config = dict(
    experts_per_token=8,
    normalize_top_k=True,
    routed_scale=1.0,
    norm='rmsnorm',
    lr=0.0156,
    seq_len=256,
    dataset='wikipedia_en',
)
Below are experts of layer 2 (counted from 0) of a mixture-of-experts language model. Rows are named router (the router's row for the expert), up (a neuron's input weights, with its number) and show model dimensions 0-159. Each number is 50 + 15 x the weight over its row's rms, rounded and kept within 0 to 99.
After each expert's rows: "comes after" lists some tokens at least twice as common just before its tokens as in all text. This comes from a sample of Wikipedia text that the model never trained on. Tokens count by the router's weight.

# expert 117
router:16 59 80 34 53 49 33 41 43 73 66 80 43 10 24 46 15 63 62 43 74 65 45 47 43 52 55 56 57 40 46 43 45 64 61 53 36 52 29 62 37 45 45 43 42 60 70 30 51 38 39 68 74 32 52 33 32 47 61 51 57 57 47 50 98 33 48 68 60 68 58 35 46 36 77 38 50 57 25 62 55 32 51 41 53 65 23 60 41 86 55 61 55 19 53 65 54 45 45 31 54 59 56 65 37 66 55 49 82 34 16 64 52 46 38 31 47 62 49 34 55 56 47 56 44 30 25 54 36 72 61 65 51 46 51 45 46 37 79 77 58 32 34 49 43 54 43 58 42 36 44 80 54 41 43 33 42 67 40 57
up0:43 66 48 45 13 55 41 59 78 66 67 68 61 00 74 49 41 62 51 67 35 38 33 60 46 42 61 71 51 49 70 50 21 49 52 71 61 30 45 53 71 58 51 30 64 69 92 46 58 41 50 45 54 55 63 33 51 44 62 33 40 12 68 55 59 52 51 33 62 78 59 34 42 72 74 39 53 59 50 32 53 60 62 49 63 52 32 60 30 56 60 49 42 71 55 45 80 66 35 14 50 38 42 46 53 52 39 59 42 56 60 60 29 53 32 15 52 73 56 31 56 52 55 39 62 47 43 46 44 39 74 56 43 50 47 76 62 84 48 66 34 59 39 62 46 40 66 51 62 45 32 50 45 40 59 27 55 61 20 40
comes after: " P", " F", "P", " V", "3", " p"

# expert 98
router:47 58 32 48 52 44 67 34 31 74 49 69 57 43 47 33 35 52 48 21 58 38 66 51 60 46 40 87 46 71 31 37 47 34 62 42 33 80 40 55 34 48 47 59 44 68 84 15 22 33 76 60 49 41 40 33 67 86 69 35 61 73 44 48 45 64 34 58 44 61 43 30 57 46 33 66 32 39 46 38 65 63 70 26 21 58 45 63 64 68 58 51 51 64 66 48 42 42 44 38 48 70 49 39 71 68 66 41 42 51 59 52 78 39 94 64 62 38 27 26 54 56 44 60 55 50 65 65 34 75 62 43 48 49 50 47 60 38 63 51 83 56 25 40 48 44 50 66 80 60 59 61 72 53 37 25 58 45 55 53
up0:36 29 54 34 48 28 72 53 20 50 51 74 46 38 55 33 34 51 71 30 52 17 51 72 54 52 55 56 44 59 45 51 61 47 64 56 61 62 44 35 76 38 53 47 54 64 52 71 24 52 60 38 55 52 44 31 47 69 45 64 60 56 53 35 43 64 39 57 70 80 49 26 87 37 45 79 66 41 21 75 53 41 41 69 52 41 35 44 69 63 40 63 62 34 79 49 62 52 20 42 46 51 43 53 18 39 39 49 35 49 67 48 55 53 78 89 89 37 43 55 52 49 74 58 71 62 72 54 35 53 54 39 38 58 34 34 50 56 48 29 89 54 43 46 44 60 50 48 65 75 43 72 43 40 57 48 31 59 20 59
comes after: " |\n", "\n", ")\n", " K", "200", "199"

# expert 78
router:47 58 55 45 66 45 52 42 35 52 33 67 56 61 43 37 34 65 25 45 50 37 46 64 66 52 49 82 62 61 13 46 28 51 45 52 54 51 43 57 54 45 70 30 62 33 65 61 47 59 61 73 35 45 82 15 62 64 60 28 49 49 50 60 66 48 37 64 54 48 51 37 75 63 47 33 30 56 63 32 62 21 36 35 47 31 43 59 70 73 63 44 36 41 49 81 48 49 74 47 27 40 25 33 46 39 62 69 55 39 46 62 75 30 58 49 58 36 46 54 38 54 46 58 45 35 23 30 50 77 70 35 51 13 42 45 64 42 59 65 54 59 21 59 58 49 60 97 42 60 32 59 50 81 47 24 51 34 60 80
up1:65 76 51 66 57 33 95 63 37 48 57 34 65 72 43 38 68 62 21 51 85 49 42 46 38 47 60 49 56 52 47 53 65 53 44 55 50 54 56 71 21 50 69 18 30 51 57 36 27 36 62 34 68 60 43 61 46 37 45 32 57 64 37 74 57 24 26 60 40 48 43 90 64 72 52 47 43 47 71 58 79 18 53 57 77 72 56 36 51 52 62 34 28 50 73 68 52 45 47 45 35 29 37 38 40 35 82 51 40 40 44 53 71 54 55 62 43 33 72 31 56 59 49 42 51 34 53 52 50 46 32 47 57 77 46 44 63 66 41 53 82 44 53 50 25 39 42 56 30 54 56 68 45 48 25 70 48 28 69 68
comes after: " |", "|", ":", ",", ";", " in"

# expert 88
router:56 39 58 45 59 61 92 50 26 67 85 59 67 32 43 47 35 48 45 17 09 43 69 49 42 43 46 57 42 65 24 38 42 35 49 56 45 66 39 47 50 48 58 57 52 60 57 30 22 29 39 59 63 26 64 56 46 39 55 43 84 62 50 56 66 75 48 54 48 48 49 48 78 58 58 47 26 64 65 53 67 40 45 50 42 52 18 52 62 63 27 20 37 39 77 69 31 32 39 35 71 67 59 63 42 55 52 27 57 55 28 48 68 25 65 52 77 41 26 44 31 38 43 63 60 34 43 57 62 76 52 48 64 69 43 52 64 55 77 64 67 74 30 39 40 32 44 57 68 46 29 64 72 39 50 42 41 48 53 63
up0:69 71 32 48 64 51 25 62 52 89 56 69 52 61 43 41 81 60 46 47 39 39 43 60 51 53 54 52 56 53 42 50 46 36 34 55 35 61 49 50 56 54 33 52 72 40 55 33 89 69 43 37 46 52 55 71 53 27 64 43 69 70 63 47 45 61 28 44 56 12 34 61 50 50 73 29 40 58 43 33 48 49 77 42 15 99 54 46 43 73 39 55 51 39 37 37 43 43 53 42 60 41 48 39 54 55 79 41 69 46 57 40 50 30 62 47 76 47 62 29 57 75 35 62 54 65 34 50 27 44 27 44 48 29 63 47 39 79 29 50 58 77 45 47 58 34 40 41 23 07 52 43 67 34 29 63 41 42 41 65
comes after: "\n", " |\n", ")\n", "201", "199", "200"

# expert 89
router:34 44 70 49 51 50 68 42 30 64 51 67 59 42 61 55 59 60 36 47 12 64 43 37 35 62 32 72 76 44 48 62 52 52 46 70 52 56 43 59 45 27 44 30 54 75 38 37 67 50 41 38 48 38 59 45 53 43 57 41 31 71 31 55 49 65 65 54 37 72 47 68 60 35 60 48 48 78 53 37 43 51 65 21 49 28 08 23 38 54 42 54 38 81 70 54 40 32 50 46 09 43 39 61 62 48 58 74 62 59 31 55 60 33 55 40 24 34 53 37 30 72 39 72 27 54 51 45 42 78 61 17 21 51 57 58 81 31 75 38 41 48 44 60 68 40 46 58 62 43 34 51 50 71 67 52 49 67 14 54
up0:14 42 67 75 45 49 25 22 68 41 28 64 66 45 64 43 27 60 49 37 40 63 24 39 36 48 28 58 53 59 38 64 59 61 49 45 53 71 35 25 63 51 49 28 41 24 32 43 55 18 58 50 38 40 67 61 49 42 48 46 42 50 46 67 55 23 42 59 46 44 33 36 47 44 72 70 54 68 66 44 51 30 44 40 71 37 40 38 48 70 19 34 60 62 51 60 57 42 31 77 25 16 55 36 48 76 59 68 57 25 21 49 44 45 37 46 24 36 70 34 35 44 32 73 53 37 48 63 59 45 48 53 28 89 66 26 48 36 35 39 49 51 54 64 51 42 91 30 48 44 68 44 55 48 50 49 53 40 44 35
comes after: " L", "l", " l", "w", "L", " W"

# expert 104
router:46 65 65 48 42 44 68 47 54 68 52 37 61 33 48 29 40 41 44 41 37 45 65 44 33 70 29 73 70 36 43 34 16 38 49 60 45 77 16 67 61 50 32 31 56 46 73 40 36 44 53 24 52 35 57 41 17 59 82 63 68 46 36 46 49 66 32 69 77 51 32 32 37 42 45 11 50 44 39 53 50 41 46 39 48 50 43 84 64 63 65 39 50 41 72 42 31 35 57 13 59 50 53 50 61 42 71 50 53 35 46 38 58 23 58 69 41 47 49 49 22 59 22 23 41 53 56 29 45 49 70 24 29 43 58 60 49 36 67 33 42 31 29 60 56 64 68 79 48 43 51 62 48 60 24 40 32 45 33 53
up0:44 46 53 33 56 09 87 52 56 34 35 57 55 19 30 54 46 32 55 67 54 61 67 37 42 59 50 48 53 59 68 58 48 41 21 47 46 75 58 72 61 74 39 47 54 59 68 55 43 67 44 59 40 46 34 32 29 62 86 71 45 34 59 45 47 45 45 47 21 60 31 83 51 61 63 71 46 61 49 40 25 79 57 55 41 77 31 50 24 38 51 24 71 64 42 57 61 52 41 38 33 37 68 45 40 40 48 61 68 62 55 53 39 32 45 35 06 58 66 43 59 53 52 70 67 24 61 48 50 33 62 29 48 24 65 62 73 55 44 45 27 71 32 44 35 57 47 43 80 35 48 56 73 59 40 38 68 51 51 40
comes after: " |", " in", ":", ",", " (", " to"

# expert 29
router:24 53 46 37 48 38 63 43 33 85 37 77 34 61 40 41 18 81 57 45 40 43 33 43 47 48 35 55 48 79 38 32 69 45 47 40 26 60 61 54 14 40 68 30 34 61 77 20 49 60 39 53 47 46 40 46 34 30 66 40 79 45 33 32 48 60 30 56 52 60 47 42 51 60 46 24 46 62 65 43 51 57 69 43 41 55 53 36 50 66 44 49 29 47 70 42 41 23 52 23 58 55 46 42 38 66 38 39 36 67 45 54 50 40 60 45 35 50 41 22 54 71 41 61 20 13 14 57 51 61 61 55 64 38 50 47 64 41 57 65 51 60 14 87 59 45 56 59 53 32 49 75 66 51 42 22 50 24 56 63
up0:47 73 55 30 48 68 83 60 63 50 48 55 30 48 50 65 41 49 48 19 63 80 66 27 56 57 52 26 57 38 50 22 43 76 45 22 52 66 42 24 50 36 67 51 54 46 45 43 44 40 69 38 36 34 69 56 34 49 43 34 43 56 36 50 72 61 33 37 39 42 53 61 44 68 53 78 38 38 58 21 53 52 77 57 57 75 52 30 50 52 50 60 41 00 32 80 70 34 60 59 60 47 58 14 72 63 52 64 47 62 42 34 63 62 42 37 45 38 52 45 36 79 26 47 57 29 54 63 75 52 52 30 44 44 38 73 51 58 40 23 59 32 69 50 51 67 41 55 66 76 38 50 38 68 52 60 40 26 42 47
comes after: "1", "2", "3", "0", "4", "6"

# expert 74
router:36 47 38 36 50 31 50 36 36 48 38 63 50 62 23 56 48 76 47 69 42 39 33 39 40 56 41 54 38 78 58 52 65 40 52 61 72 37 45 36 46 48 63 38 42 23 44 42 58 61 48 50 49 36 60 44 46 44 64 40 60 32 33 24 39 41 34 58 46 76 49 44 43 56 51 43 43 63 31 60 54 28 59 47 57 54 50 65 65 58 47 70 60 61 54 29 57 33 62 41 21 61 42 72 51 33 76 58 46 19 34 57 67 36 59 16 21 36 48 65 45 65 36 84 51 51 37 24 47 57 71 23 52 33 65 46 70 36 65 51 65 28 31 99 70 38 53 78 44 56 21 63 54 47 34 16 59 34 35 70
up0:55 53 63 66 17 06 44 14 50 22 55 52 31 55 51 49 62 66 64 41 52 66 52 56 64 80 35 26 79 40 40 75 89 64 69 60 42 47 23 60 47 26 66 49 63 74 36 41 14 31 58 52 48 64 23 18 43 53 46 47 45 60 55 36 42 57 38 81 48 60 60 45 44 69 77 48 50 64 54 36 67 55 30 42 70 47 51 29 63 31 23 45 47 33 48 38 46 50 41 41 53 43 17 46 59 54 66 53 46 56 41 52 51 43 64 55 49 53 49 56 68 55 53 46 26 21 54 58 52 67 50 39 45 30 34 66 20 46 53 39 51 58 53 60 70 30 68 47 39 58 83 46 56 39 42 59 34 37 41 66
comes after: ".", "%", " |", "0", " one", "1"

# expert 18
router:23 87 53 44 59 45 46 33 29 46 51 43 58 46 31 40 20 61 58 26 43 69 41 40 77 73 47 73 70 73 63 31 31 49 59 54 49 53 31 45 18 55 49 50 37 61 81 30 29 70 47 76 40 43 65 51 62 64 72 56 46 69 20 48 41 65 54 43 59 67 57 56 58 42 82 39 57 45 26 47 68 47 45 21 54 45 20 71 58 76 37 47 56 32 55 45 58 51 45 45 51 26 74 76 54 38 57 69 68 42 57 70 63 46 37 37 25 40 42 23 52 60 60 58 37 45 42 44 28 77 49 44 38 36 30 21 58 27 53 68 56 40 34 48 71 51 47 64 38 51 58 68 67 67 38 63 29 49 39 52
up0:77 51 53 41 69 48 61 31 59 46 63 65 21 29 29 54 82 61 52 55 50 41 50 45 75 44 50 53 51 30 56 71 41 52 49 74 66 46 49 46 53 55 46 75 41 42 52 34 61 66 27 74 33 67 53 39 50 38 43 57 36 42 27 15 64 79 64 08 76 37 67 33 70 59 74 60 68 36 56 38 46 88 42 14 60 51 73 45 46 60 68 42 54 38 46 43 69 37 40 65 53 59 65 74 56 50 29 51 54 75 39 56 66 31 52 65 59 47 29 72 62 54 59 57 43 32 81 49 61 36 54 42 48 38 35 30 42 65 77 52 62 36 74 58 69 49 44 49 61 23 62 66 40 58 59 45 55 54 53 28
comes after: "-", " |", ",", ":", ".", "|"

# expert 13
router:51 71 64 57 75 54 54 30 40 63 71 68 49 24 47 42 49 44 28 53 56 59 68 47 60 50 29 48 63 27 43 40 51 38 53 58 51 66 35 89 42 31 52 43 50 55 86 22 41 60 44 74 51 29 70 55 37 52 69 54 67 62 32 37 56 50 50 44 41 76 65 33 43 35 80 44 38 59 45 51 70 50 48 38 36 47 43 63 47 57 77 44 49 17 57 58 72 40 58 88 58 24 61 28 52 43 24 50 46 33 73 52 62 40 46 47 34 33 52 65 52 56 43 86 44 32 31 36 29 73 72 42 66 35 33 30 44 62 46 78 35 41 42 62 60 52 52 40 53 17 55 55 28 61 48 47 32 58 46 86
up1:66 72 48 43 54 57 58 51 42 56 58 39 44 57 38 50 42 49 52 58 65 40 35 41 28 57 66 30 55 39 38 38 49 61 72 34 70 41 20 54 38 14 58 53 29 47 47 45 35 55 54 58 70 37 55 45 17 21 62 53 54 31 60 31 47 45 43 42 63 18 55 32 34 53 34 59 23 45 52 45 43 56 55 43 24 35 39 44 26 33 69 50 66 16 00 42 78 52 65 69 77 55 75 50 65 46 32 57 77 62 12 27 45 34 36 61 37 57 71 57 49 61 55 59 48 38 69 18 50 55 56 32 47 57 54 52 49 45 43 59 49 53 39 46 58 50 81 64 78 35 50 58 46 43 68 51 58 47 58 14
comes after: " the", " a", " The", "'s", "==", " of"

# expert 15
router:46 62 77 50 69 65 68 48 29 44 33 63 75 51 34 40 48 37 66 55 43 45 64 26 58 73 45 41 67 77 50 39 44 33 26 50 44 38 39 60 41 46 45 32 47 42 46 52 62 73 45 47 70 14 71 30 65 30 57 56 48 48 42 46 69 56 35 69 27 59 41 57 79 43 44 26 32 46 43 33 78 65 52 40 49 46 42 60 35 74 47 70 09 58 57 55 66 47 83 45 32 41 63 57 42 44 35 45 57 50 38 45 57 38 40 74 46 43 58 42 55 53 61 57 32 36 43 39 30 78 50 57 49 29 49 39 69 61 59 61 77 48 10 67 44 43 77 83 59 24 23 68 46 68 65 28 62 61 61 56
up0:22 56 41 41 42 46 58 49 28 29 72 51 25 51 47 57 68 74 70 45 25 40 22 48 50 51 33 42 63 52 41 65 66 68 33 58 44 78 80 32 56 44 36 32 32 47 49 60 65 37 73 39 51 43 60 49 73 57 68 35 54 33 67 44 58 68 55 43 15 52 62 65 41 74 17 33 34 57 29 50 54 24 24 68 43 68 27 45 62 37 48 55 56 41 23 79 78 52 72 54 38 63 55 46 36 29 36 19 48 49 46 59 69 36 53 49 25 71 52 33 37 30 71 66 54 53 27 75 20 61 71 57 59 41 46 70 56 79 57 59 59 46 43 50 59 47 56 64 50 45 40 75 57 50 46 57 45 39 60 53
comes after: " |", "|", " /", "\"", ":", ";"

# expert 39
router:51 64 87 53 57 34 45 44 41 65 60 72 58 60 40 41 00 53 50 36 54 66 48 53 44 59 56 63 46 44 28 68 33 58 42 55 47 47 43 45 38 33 63 35 44 36 55 62 45 66 37 74 36 27 58 26 39 49 69 34 48 43 54 44 71 57 38 56 54 62 62 44 70 30 53 40 40 49 58 50 60 17 53 46 28 29 28 55 69 76 64 49 35 52 42 54 71 42 71 35 44 45 47 43 62 40 74 69 44 37 43 64 65 32 42 43 62 38 56 40 35 69 37 77 48 04 31 54 49 82 66 49 63 24 27 55 47 20 59 81 66 54 30 58 51 31 45 82 43 47 50 70 61 47 39 13 59 59 58 67
up1:32 68 33 54 56 15 72 68 41 48 81 61 50 50 50 65 38 41 59 50 65 65 71 46 70 41 31 49 75 64 52 35 61 35 31 50 66 40 41 70 53 45 79 27 48 52 44 62 85 71 48 48 52 36 24 91 50 71 39 49 53 33 57 36 48 44 54 26 30 50 46 55 58 46 49 39 63 49 60 43 64 35 39 55 44 49 34 44 58 41 66 55 80 49 48 71 40 57 46 30 55 32 60 31 54 53 58 18 73 40 59 57 71 74 51 62 42 27 25 50 20 56 41 62 47 38 41 64 79 60 64 44 63 83 59 59 60 14 58 39 69 40 64 39 49 60 68 46 06 40 50 36 34 42 68 43 56 55 54 62
comes after: " |", "|", ";", " in", ":", "born"

# expert 81
router:43 77 63 45 65 66 69 55 38 51 76 71 64 30 45 38 33 63 51 45 45 46 47 40 38 57 50 93 64 60 39 47 52 29 47 50 59 76 59 79 41 49 34 56 52 61 69 42 37 47 37 50 56 49 51 34 58 51 77 14 70 44 37 48 81 75 22 26 72 70 72 46 99 54 60 45 26 56 52 24 52 71 49 52 49 61 63 62 46 87 54 25 37 28 68 56 33 47 37 35 61 47 38 73 48 68 41 46 55 50 48 73 55 44 84 43 45 50 55 54 50 47 52 67 60 39 25 31 43 59 52 58 63 25 54 40 78 47 60 47 52 40 30 59 52 59 48 78 37 63 56 57 56 39 33 21 58 53 56 46
up0:48 55 50 81 66 58 40 65 49 81 49 48 51 31 44 66 26 41 45 28 79 48 69 30 62 67 25 59 66 41 38 36 71 60 60 25 78 63 37 59 52 63 51 60 35 35 35 47 40 40 54 56 71 57 69 54 75 50 31 32 58 46 57 49 66 47 13 17 48 55 68 38 59 70 58 69 66 42 48 15 66 41 54 48 37 53 42 66 77 78 51 58 38 33 46 53 44 63 40 70 47 43 64 59 65 81 41 61 38 60 28 87 46 73 55 38 58 39 35 58 65 41 55 29 52 52 53 45 50 62 58 40 77 53 49 81 68 58 39 57 67 53 20 58 63 81 32 37 49 42 43 46 53 50 55 72 44 35 40 26
comes after: "\n", ")\n", ".\n\n", "\n\n", "-", " |\n"

# expert 85
router:48 54 67 23 41 53 66 63 39 86 45 39 62 33 60 40 38 84 41 26 42 59 48 39 37 40 38 65 69 53 42 42 37 38 27 53 36 46 48 37 35 40 60 27 44 61 76 38 53 77 40 75 49 43 72 16 11 58 44 42 44 45 36 61 64 48 40 65 40 57 46 44 52 59 51 57 15 34 56 28 69 52 55 25 62 65 30 54 44 46 73 27 37 47 63 73 58 26 59 58 43 39 59 69 59 43 28 68 32 56 27 47 90 33 62 43 42 64 51 28 35 43 23 45 41 52 33 51 59 56 61 41 25 57 37 29 49 47 71 67 31 60 33 54 53 46 93 47 53 42 59 49 45 59 66 43 67 47 37 33
up0:30 51 38 22 31 41 51 62 11 54 65 58 53 33 59 44 42 40 48 40 73 46 26 55 39 33 32 13 87 39 61 57 46 70 57 64 57 63 31 56 76 73 81 53 55 45 90 22 57 78 59 52 56 81 38 41 62 29 51 41 31 48 44 24 43 42 34 65 50 27 32 33 48 54 42 42 22 65 68 58 41 55 46 39 53 72 50 34 73 66 44 69 47 51 35 64 71 30 61 43 77 31 29 56 56 56 54 58 66 56 49 52 55 69 61 43 60 50 34 37 45 49 38 76 59 45 55 60 46 37 32 31 46 43 44 55 39 67 66 49 37 44 39 60 41 44 64 64 37 50 73 42 73 19 54 26 63 38 55 64
comes after: "t", " T", " Sh", " t", " sh", "h"

# expert 63
router:48 68 73 18 52 70 56 61 45 74 41 53 65 34 58 36 54 53 27 45 53 48 31 62 56 37 18 52 80 71 24 43 56 45 55 47 55 46 42 42 37 35 51 22 51 63 69 31 42 44 44 46 82 29 58 37 41 65 72 25 79 59 48 35 46 41 38 36 53 58 64 58 51 48 55 57 37 78 68 40 77 31 76 39 32 38 15 57 43 71 42 16 64 56 57 64 84 30 67 54 40 76 50 69 47 46 60 62 38 53 29 55 49 48 48 52 37 37 51 68 37 70 52 71 50 44 48 41 72 43 96 25 45 48 54 41 54 74 60 62 52 64 46 46 35 23 45 54 65 56 50 47 58 43 60 39 65 31 30 40
up0:65 42 50 35 16 69 55 52 72 68 62 54 65 42 37 64 44 67 55 50 27 48 49 73 72 41 72 63 47 48 75 30 33 30 52 45 61 70 38 39 49 40 40 73 60 74 70 53 49 78 58 55 44 49 57 27 47 66 46 43 56 36 75 29 40 70 34 51 59 73 51 45 52 40 37 36 40 68 36 39 72 69 47 41 89 40 61 62 31 47 43 37 48 58 64 49 73 51 31 50 73 49 66 43 25 70 70 72 39 57 53 27 71 31 44 40 26 69 39 83 42 63 69 74 45 26 70 45 53 62 71 91 54 40 65 34 58 63 53 37 35 61 64 37 31 41 56 64 69 40 59 73 70 57 55 34 45 50 59 56
comes after: " H", "h", " h", "H", " K", "ak"

# expert 55
router:64 47 41 47 59 60 39 40 19 42 38 51 44 40 59 52 58 51 50 52 78 49 67 48 45 67 48 98 51 64 52 48 54 37 60 74 33 63 14 75 57 46 36 55 57 60 63 31 54 49 52 64 39 29 60 09 42 33 73 34 34 35 47 59 51 54 55 79 51 57 37 45 56 53 49 77 50 58 29 72 57 17 49 47 37 69 47 74 53 58 47 52 50 58 72 32 48 35 51 52 58 43 46 73 61 51 42 48 39 42 54 85 55 22 55 62 21 35 41 64 35 74 37 60 38 51 27 47 49 59 47 48 51 34 47 49 47 57 61 65 98 40 40 72 53 53 73 48 74 52 35 91 45 60 42 14 49 38 35 47
up1:39 70 54 67 60 07 53 62 50 68 58 50 54 71 38 62 35 46 49 63 50 40 36 52 28 31 41 47 91 41 33 56 54 48 45 42 65 75 28 54 51 39 45 38 34 39 47 54 53 55 51 32 54 48 46 60 44 16 70 40 60 51 34 15 22 44 75 75 39 68 62 49 26 54 42 58 42 38 40 64 36 09 55 58 33 59 69 47 44 70 68 36 54 41 46 33 36 45 73 64 71 54 58 39 65 33 40 10 27 22 54 45 51 40 70 43 31 48 47 36 39 62 67 37 59 49 46 40 72 66 69 39 83 27 41 46 57 51 63 46 49 49 53 86 43 73 46 54 69 49 50 54 47 53 56 42 75 69 55 71
comes after: " ", " (", "–", ".", "′", ":"

# expert 44
router:22 75 60 29 48 56 61 48 33 55 67 53 79 54 55 58 00 35 50 26 63 52 54 50 84 63 33 56 41 54 43 44 30 45 63 44 47 71 34 58 46 29 37 26 30 57 78 25 49 61 37 43 38 25 55 54 31 49 57 33 72 47 19 51 34 58 57 56 42 72 54 32 51 18 46 45 58 48 42 24 72 60 52 48 28 29 32 64 62 52 57 30 42 45 57 36 50 23 60 63 32 31 80 56 45 29 35 53 71 37 27 58 65 43 44 41 33 41 41 57 43 68 55 22 47 32 37 30 27 62 57 45 55 27 44 44 58 56 52 64 63 49 48 49 67 32 51 69 32 58 46 75 39 49 62 43 30 59 41 46
up0:51 62 22 44 45 55 62 51 53 46 27 76 78 28 75 33 21 17 37 57 52 60 32 57 44 42 42 64 26 40 57 77 40 19 52 45 30 74 44 49 40 43 46 36 47 51 55 16 38 55 67 35 71 48 44 43 77 60 49 48 82 50 67 66 50 57 39 54 67 32 39 53 60 29 41 40 35 52 20 25 72 64 64 73 44 29 28 50 38 51 54 55 54 56 31 58 55 46 36 33 38 45 66 44 33 35 70 43 49 33 54 30 65 40 31 38 32 55 52 86 60 55 80 50 55 65 51 33 45 34 39 69 55 42 68 51 58 71 36 69 44 56 28 68 42 27 21 47 46 27 30 46 63 38 59 49 69 59 48 63
comes after: " the", " |", " The", " Ar", ":", " Bar"

# expert 30
router:46 71 74 48 47 48 42 49 42 54 59 42 75 46 30 53 52 50 54 13 68 64 47 41 46 48 36 57 53 67 57 49 26 40 55 57 54 72 20 53 41 50 41 37 35 53 82 29 21 37 38 59 57 31 61 62 50 45 80 42 73 63 14 26 38 37 48 64 41 61 69 47 52 57 56 45 21 49 16 39 75 59 52 14 21 37 23 63 69 51 73 26 19 35 57 80 52 40 60 38 48 46 70 62 72 23 72 48 51 45 37 74 58 49 49 36 27 59 49 36 43 39 23 54 58 38 31 52 43 71 61 56 30 34 45 32 65 36 58 70 68 43 41 50 72 37 52 59 41 59 50 59 56 54 40 51 37 70 61 58
up0:60 40 53 05 82 62 47 32 46 63 43 44 24 71 43 62 64 41 72 80 60 43 30 50 43 37 41 63 85 30 66 41 47 41 30 42 70 64 52 53 44 49 52 50 52 60 55 67 58 39 31 87 33 42 56 71 45 72 49 61 47 40 39 43 55 54 43 65 39 42 49 51 53 59 69 36 33 48 45 45 54 68 53 55 61 51 45 62 57 51 61 47 36 42 32 58 70 46 50 18 62 56 64 40 56 45 32 44 50 33 26 62 55 52 49 48 24 25 51 56 62 44 76 34 34 10 58 61 59 37 41 39 44 38 40 28 60 22 36 50 84 55 82 39 45 69 17 88 47 71 56 61 56 47 49 20 30 67 48 49
comes after: " |", ":", ",", " of", ".", "-"

# expert 20
router:72 93 54 39 45 52 29 35 30 53 54 47 63 34 54 47 51 43 25 26 62 66 35 53 45 62 31 81 83 59 32 27 33 45 59 53 51 56 25 51 54 41 50 50 42 63 85 20 54 41 40 55 62 24 47 23 43 52 64 33 56 66 43 47 49 49 54 55 54 57 52 45 67 46 67 30 58 59 46 57 74 24 53 08 47 33 07 37 77 67 49 42 50 69 80 45 57 40 68 26 25 50 67 50 38 36 60 43 47 31 36 48 53 41 57 63 33 44 53 49 43 64 61 45 62 45 32 41 42 81 60 48 40 54 28 41 69 45 65 67 41 53 39 53 49 37 55 50 63 29 61 69 84 43 36 57 39 44 27 40
up0:70 73 82 42 48 38 43 46 33 49 54 38 53 80 47 64 57 63 35 43 35 22 65 90 50 39 47 42 71 56 51 54 52 51 33 53 57 89 66 83 65 43 50 64 43 60 61 66 34 56 62 52 68 59 46 32 70 44 73 34 50 67 25 42 41 63 50 57 51 69 45 36 29 35 48 49 53 41 50 65 50 62 27 23 81 47 57 57 37 65 17 51 21 86 57 46 38 46 51 44 40 50 34 47 56 66 60 38 56 19 34 48 66 53 67 62 44 65 53 57 43 63 75 55 67 43 44 47 34 74 54 57 32 62 46 42 73 46 42 46 53 51 41 83 57 58 43 45 41 36 89 78 67 38 27 51 56 35 71 50
comes after: " K", " S", " H", " M", " W", " Z"

# expert 124
router:30 40 58 39 63 47 37 30 35 57 75 73 54 24 60 54 33 75 41 57 28 59 74 42 57 52 66 76 41 59 44 42 65 53 84 74 39 60 38 70 50 54 50 30 33 51 53 33 32 52 49 56 67 55 79 34 42 55 61 27 45 37 53 59 69 71 49 53 32 47 36 30 85 57 53 34 26 47 42 37 57 46 58 46 33 52 55 81 54 63 59 53 71 70 74 59 51 51 29 63 39 68 74 81 56 68 70 27 59 29 54 55 55 17 52 53 47 32 49 47 38 58 64 34 50 35 60 35 10 90 77 45 53 58 31 48 62 55 60 51 68 37 21 51 36 57 55 56 53 36 36 46 60 42 27 33 41 57 44 61
up0:55 36 58 38 90 72 73 50 39 61 57 46 53 58 44 46 38 50 56 50 27 70 39 71 36 32 72 57 48 58 48 64 55 71 52 51 46 38 73 49 33 47 59 41 58 40 45 63 42 55 50 43 52 50 48 57 16 67 61 55 51 63 52 37 24 54 67 10 43 43 39 40 39 41 68 64 57 62 36 46 62 48 42 65 43 20 64 33 49 29 53 37 46 56 56 52 69 61 54 71 63 12 82 69 47 53 56 33 36 62 80 48 53 57 32 55 29 26 48 31 63 53 63 52 84 50 51 61 61 50 49 93 20 39 58 32 53 35 52 36 80 66 38 51 33 25 40 78 44 74 52 63 60 63 54 70 81 56 63 64
comes after: " |\n", "\n", ".\n\n", ")\n", "\n\n", " |\n\n"

# expert 7
router:31 49 52 47 52 70 64 60 45 56 60 46 58 43 33 36 38 66 26 45 50 44 51 31 62 83 55 57 53 66 49 46 30 21 39 64 27 37 17 45 40 39 46 44 47 56 49 30 69 46 30 87 46 44 83 26 58 72 49 37 59 74 39 45 62 46 31 58 27 68 70 45 58 52 71 68 50 60 19 63 35 59 59 41 51 57 24 45 36 44 73 42 35 36 59 57 72 45 71 51 72 66 74 56 08 70 59 71 67 42 44 70 47 35 41 57 40 48 42 31 74 54 35 52 24 38 47 67 28 60 46 44 34 35 33 40 54 41 84 50 52 56 44 53 64 49 38 72 34 16 41 63 50 48 45 46 22 64 34 55
up0:35 36 11 28 40 66 51 58 29 57 51 69 31 47 42 47 35 40 26 47 56 52 30 49 43 48 21 69 50 46 64 59 37 43 69 49 26 48 55 29 30 75 34 42 30 50 53 70 65 30 34 62 85 65 46 63 59 32 50 55 40 59 42 38 58 75 44 51 67 49 34 53 41 57 37 62 22 74 43 56 38 44 57 75 40 56 28 54 65 83 56 13 41 31 67 29 58 37 50 39 68 43 43 42 71 26 65 48 21 64 41 78 14 28 30 35 57 68 56 75 49 41 52 65 40 44 41 32 43 45 70 50 45 62 41 45 38 35 67 45 42 22 48 38 66 48 33 44 44 55 34 60 58 63 65 34 52 73 40 42
comes after: " f", " F", "f", " re", " con", " Re"